config.toml
experts_per_token = 8
d_shared_expert = 0
hidden_act = "geglu"
moe_layers = [1, 2, 3, 4, 5, 6, 7, 8, 9, 10, 11]
normalize_top_k = true
balance_bias = false
init_std_router = 0.0376
vocab_size = 13769
norm_eps = 1e-06
optimizer = "adamw"
batch_tokens = [32768, 65536, 98304]
max_seq_len = 1024
train_tokens = 318500000
Below are experts of layer 8 (counted from 0) of a mixture-of-experts language model. Rows are named router (the router's row for the expert) and show model dimensions 64-95. Each number is 128 + 32 x the weight over its row's rms, rounded and kept within 0 to 255. Numbers have three digits each.
After each expert's rows: a language model's description of what the expert responds to. This comes from a sample of Wikipedia text that the model never trained on.

# expert 49
router:115115151078148188157107108074151126122149143169096167092134101126124111089156084101115085134095
Description: Digits, subscripts and LaTeX symbols in formulas, measurements, catalogue numbers and specifications; e.g. _{, ^, $, (, e.

# expert 23
router:174162190081145074151136167093108104118100191053111113063162156115104182107112146133139098138157
Description: Units and content nouns in infoboxes and tables, like m in player heights, album, episode, Award, chapel, film, cast.

# expert 46
router:122090080065109128163116188128138169100145172143154137105094079124137111128112100078202159139114
Description: Digits and spaces after colons, pipes or dashes in coordinates, scores like 6–1 and years, plus capital initials such as G, T, Sch.

# expert 7
router:128126159110133146141114108129135174122117104171097157198111139173167114185060152168135126114153
Description: Sentence-initial pronouns and surname endings in biographies before "was born/educated", plus periods and table pipes; e.g. He, she, Born.

# expert 51
router:086120158158059148115163178126138160195135101181134131130129151093134128154181114126157146074129
Description: Inner digits of decimal coordinates, year ranges and table numbers, such as 40.49°N or 1667–1685, plus U in youth teams like U16.

# expert 9
router:163077096113168137184123123122125150182096135139148118172149114145164106149090127148151178134109
Description: Spaces and opening brackets before dates or years, as in "On 24 October" and "Ross, Alex (April", plus character names in plot summaries.

# expert 43
router:098159132083175152139155106087177088112090146170134112147114104136144114132115164140149101098098
Description: Zero after 2 in years like 2010 or 2021, line-break tokens ending list items, and million or billion.

# expert 8
router:168145183120121132178157122094147084146091112123094130069094128105105128103156099108129118112122
Description: Single digits inside years, route numbers and table cells, plus sentence-final periods before blank lines and closing heading marks.

# expert 27
router:153092156176128115103095125139146165187091173125096066123163118151105143091094128125066167118083
Description: Time and sequence words in historical narrative, such as later, began, before, century, late 1981, and commas closing those clauses.

# expert 40
router:171120147098135149173151176105152082151169136103124097079105145142123104160184161104172153144128
Description: Word pieces inside non-English names and titles, mostly German, Vietnamese, Spanish or Thai, with accented letters like ü, ö, ā, š.

# expert 15
router:149157144068180187136158131157127098102107179155124194082114115145175092181151068188134129130128
Description: Infobox section labels and taxonomy values such as Kingdom: Animalia, Team information, Review scores, plus digits inside years and coordinates.

# expert 11
router:098102111127086161081084115182130133101110108085175156177132132127126128146127151146178137093120
Description: Score digits, date numbers and result verbs in sports match reports and timelines, such as PAOK 2-2, won, lost, In.

# expert 0
router:125110171152106102122134142177098164117184118163152054124138148125101127150100126172161088071046
Description: Opening pieces of proper names and words (San, Mon, Sim, Comm, Turk) plus table pipes in vote and squad tables, and "to"/"would".

# expert 31
router:175182113080167092152098156138166104161115130085131171049104133140147153145109150115113114122101
Description: Words and word pieces inside titles of songs, games, films and works, plus "in" before fields; e.g. Waste, Love, and, in.

# expert 45
router:157172164146122155117187140143162168104081136123143108117147088116141126165097161188142165094074
Description: Commas after birth dates and names, table pipes, sentence periods and "the" or "to" in football rosters, biographies and lists.

# expert 62
router:125041189106080146112107084136139119092142159075136102151149133084090138092118100085114118117124
Description: Win-loss records, scores and table row ends in sports pages, with words like loss, play, yards, round, Votes.

# expert 24
router:108127138094154142089154132136103182153148142144118088123063163114199109109131143139180161123084
Description: Single capital letters opening Arabic, Burmese or Thai names and words (Ibrahim, Izzat, U Kala), plus spaces and parentheses.

# expert 47
router:142073187085102069132086074114112166125141137135109112140148139100105134095084137135135108111204
Description: Words like left, right, second, first and took (place), plus prefixes en, ex, pre, trans and year-range dashes.

# expert 42
router:091135134161117118117173149089123099091177105111146098113180151182149103086142100186164077146118
Description: Verbs and content words in nature, place and history descriptions, such as used, served, dates back, run, known, led.

# expert 56
router:136190134109131100106174167131114157187143137116135158115092130201162169154112143094147166098133
Description: Common given names like William, David, Mark, Barbara in credits, cast tables and prose, plus surname suffix pieces like -ov.

# expert 36
router:127172174158187064080104091174182092140127083162159191098147126133165114170152152145124157100103
Description: City and team name starts (New York Giants, Oakland, Boston) and "the" in sports reports, plus colons and pipes in tables and taxonomy boxes.

# expert 60
router:186160074159133152107107135109153187149129158139171112159127128079066100113165175082126178134109
Description: Capital-letter pieces inside acronyms and abbreviations, often in parentheses after an organization name (NSLA, CONARC, PSD, AOC).

# expert 54
router:125122133105120160109139104115086114121155179169170105180112160137215190134142106109126091106128
Description: Opening pieces of Latinate verbs awaiting endings like -ate or -ite (consolid, dissemin, inv, bor), often after "to" or "not".

# expert 5
router:141118143078085135127136119151089136114084201058134120134128086079095125100164074121092172141138
Description: Short opening fragments of words split into pieces, often consonant clusters after the or a, such as cl(aws), tr(ampoline), St, sp.

# expert 2
router:133151162066154067091146098124173116152146195133090134133096138077136115108140094116112210102126
Description: Capital letters and word pieces beginning proper names, plus geographic nouns like River, Creek, area, line, region, e.g. Vedic, Vekoma.

# expert 33
router:157133126087095161145194122110131157126074190120137112198096162160167195142193123094079128145139
Description: Word pieces inside or starting ordinary words and names, such as vig-il-ant, harm-on-ica, Kn-ox-ville, dev-astating, mill-enn-ium.

# expert 29
router:107149132105053096089153123162176137175120142136144163157060179050089156078146117155122160143160
Description: Digits inside scores, years, percentages and times in tables, plus table divider rows and pipes, such as 6–2, 12.3, |---|.

# expert 30
router:124112147128162109163186108159167087082155147083086144075139121119154151148132162121075091122181
Description: Final syllables of French, Spanish and Italian names and places (Savarino, Herrero, Tucumán, Ové), plus "de".

# expert 20
router:130144072091067081127129167055113173112107157143095163107128131135125103122148118144109097168145
Description: Word-initial c or sp pieces in common nouns like crystals, cookware, spices, plus year and score digits and field words like football, military.

# expert 28
router:180107165141080155127163124099132134123128147095133117155155125118124099099124093159168163102103
Description: Tokens in football club-career lists and sports tables: years, club names, closing brackets, and of or at in titles like Lord of.

# expert 26
router:150093179095172112086126159140147106077186088160180130068203121163144137132084064124130070135113
Description: Words in reviews and descriptions of films, TV series and albums, such as film, album, episode, novel, and prepositions like of, on.

# expert 22
router:134108139132102132081201084161087137130141148144109115098137189105084130126148194160174122121100
Description: Forms of be in running prose, such as is, was, be, been, being, became, especially in passives like can be used.

# expert 21
router:115129062103168077126068134138176096081080054121121096155145103049136052119118119121169120090135
Description: Digits after currency signs or inside measured amounts such as $285, £32,201, 14.0 mi, song lengths, and words like million.

# expert 19
router:101106102163146185082099138133163105111132112127108174123135108140110117105044138147163168149125
Description: Digits, pipes and degree or prime marks inside numbers in tables, coordinates, race times, dates and election results; e.g. °, ′, 4.

# expert 52
router:129138116093123097116121162096146109106132124127146174083145147167166093118190115110177175148114
Description: The, in, at, during and near before noun phrases in prose, plus the second number of match scores like 3–0.

# expert 38
router:090139097158065113139138132148120188105105100179113195154162140140170088137165177081141138173098
Description: Abbreviation periods and Latin suffixes in species names like D. australe, plus the, of, a in descriptive prose.

# expert 44
router:132148166156102130121123088120108124129160135092106129060088170129100181151168142038118134160150
Description: Final pieces of organization, team and surname names, such as University, State, Stars, -ators, -son, often before commas or table bars.

# expert 50
router:111116125108109210105143101152073178160130072113177156144152108129108199099110141117155100113117
Description: Bare space tokens before numbers in tables and dates, and auxiliary verbs has, had, have, having, not, never.

# expert 12
router:104035117168121168104153092096144133113134090122206173138184085159084185151108094115099145123092
Description: The word "number" in chart or ranking positions ("at number 19"), plus table pipes, parentheses and field labels in racing tables and infoboxes.

# expert 48
router:089084075114102178198145141198150123077140073125122180153138130153078116131093123161196090084125
Description: Digits and figures in athlete career stats and appearance tables ("17 / (0)", 2018), plus nationality words like Canadian curler.

# expert 18
router:079151075140146132098048133185167091163169137129166193142122069180128082126146162135146084159102
Description: The leading "2" of years like 2013 or 2001, often in citations and chart tables, plus spaces, commas and periods around numbers.

# expert 34
router:166112119175149123154090132130164053121128128140095104127127166140113128181172152126158126153101
Description: Pipes and dashes opening table rows or list lines, as in schedule tables, disambiguation lists and statistics tables, plus = signs.

# expert 63
router:124161143137125087085161156158121133079130124136142146150136148160122130097176165172164159074072
Description: Pipes and fields in sports tables (MF | ENG), plus clause-linking words in event reports such as killing, including, while, where.

# expert 32
router:125142171089119116167099132162132106084145136151130114096172099076188102118188137163159137104132
Description: Leading digits of years, decimal points and thousands commas in tables, plus the and formal words like due, without, According.

# expert 37
router:060131074163154067181112092154114156100096167127107129177157134114153121144108175113120070148125
Description: Digits before % in census and election statistics, plus pronouns and connectors like who, those, these, along, among, and.

# expert 13
router:155114116108115122163110061095105156173117183173102156155071155094149144084122124177144093127135
Description: First consonant piece of a split word, often capitalized, in species names, foreign words and proper names; e.g. bl, L, h, p.

# expert 53
router:147114087083137159101170093192185116091145138156092102095136162151156140112191147107140181072164
Description: Commas, pipes and semicolons separating list items, and opening stems of abstract Latinate words, such as imp, comp, ag(ri), inn(ate).

# expert 10
router:118137120149172159142144093095090122081194072110152177167133124184118097162073095140219079152132
Description: Mid-sentence prepositions, determiners and possessives in prose, such as of, from, through, his, their, about, often before a number or noun phrase.

# expert 57
router:133128129108173195162157094139096083098121168175132153105089108147078122070128145136071142096188
Description: Suffixes finishing place names such as Farmington and Fayetteville, leading digits of comma-grouped numbers, and sentence connectives like However, There.

# expert 35
router:148149080111103062106133141121144104158136124178115170188072085093147055112177132168137106070156
Description: Lone capital first letters starting proper names or titles, often after pipes or quotes, such as D(ownton), S(uki), D(redd).

# expert 1
router:110081146181069130122164122117142113097125173177029091061164106102055148123167131159167160164180
Description: Whole common nouns and noun-ending suffixes after articles, such as air, system, station, water, car, -ation, -ity.

# expert 6
router:100079128147101167119126108110123146114109104139102151176116195136121135137101138142166169102117
Description: Career and role words in biographies of politicians and athletes, such as served, appointed, politician, Baseball, his, was.

# expert 39
router:081178184141161162118139178158123126089163104146076177098091123142133107139160191094097114144156
Description: Latin species-epithet endings in synonym lists (albifasciata, chapplei, moricola), plus sentence-ending punctuation, quote closings and conjunctions like because, when.

# expert 41
router:149137129114119152157166118133091065115165115178135140136136139109130139100116104073184127074096
Description: Line-initial list dashes in infobox lists, hyphens or en dashes joining words, heading markers ===, plus the, and, quotes.

# expert 16
router:135126084125134136124141126146114107134194093138138093104121172147104096185161118174153135155095
Description: Separators between items in genre and party lists (semicolons, commas), plus articles like a and words in social-science or taxonomy text.

# expert 58
router:145138150107079107121173052182167141068071152114147148157113098087137155122110080166132116150164
Description: Digits in track lengths like 3:24, degree signs, km and kg, plus Episode, Released and Label in music and TV listings.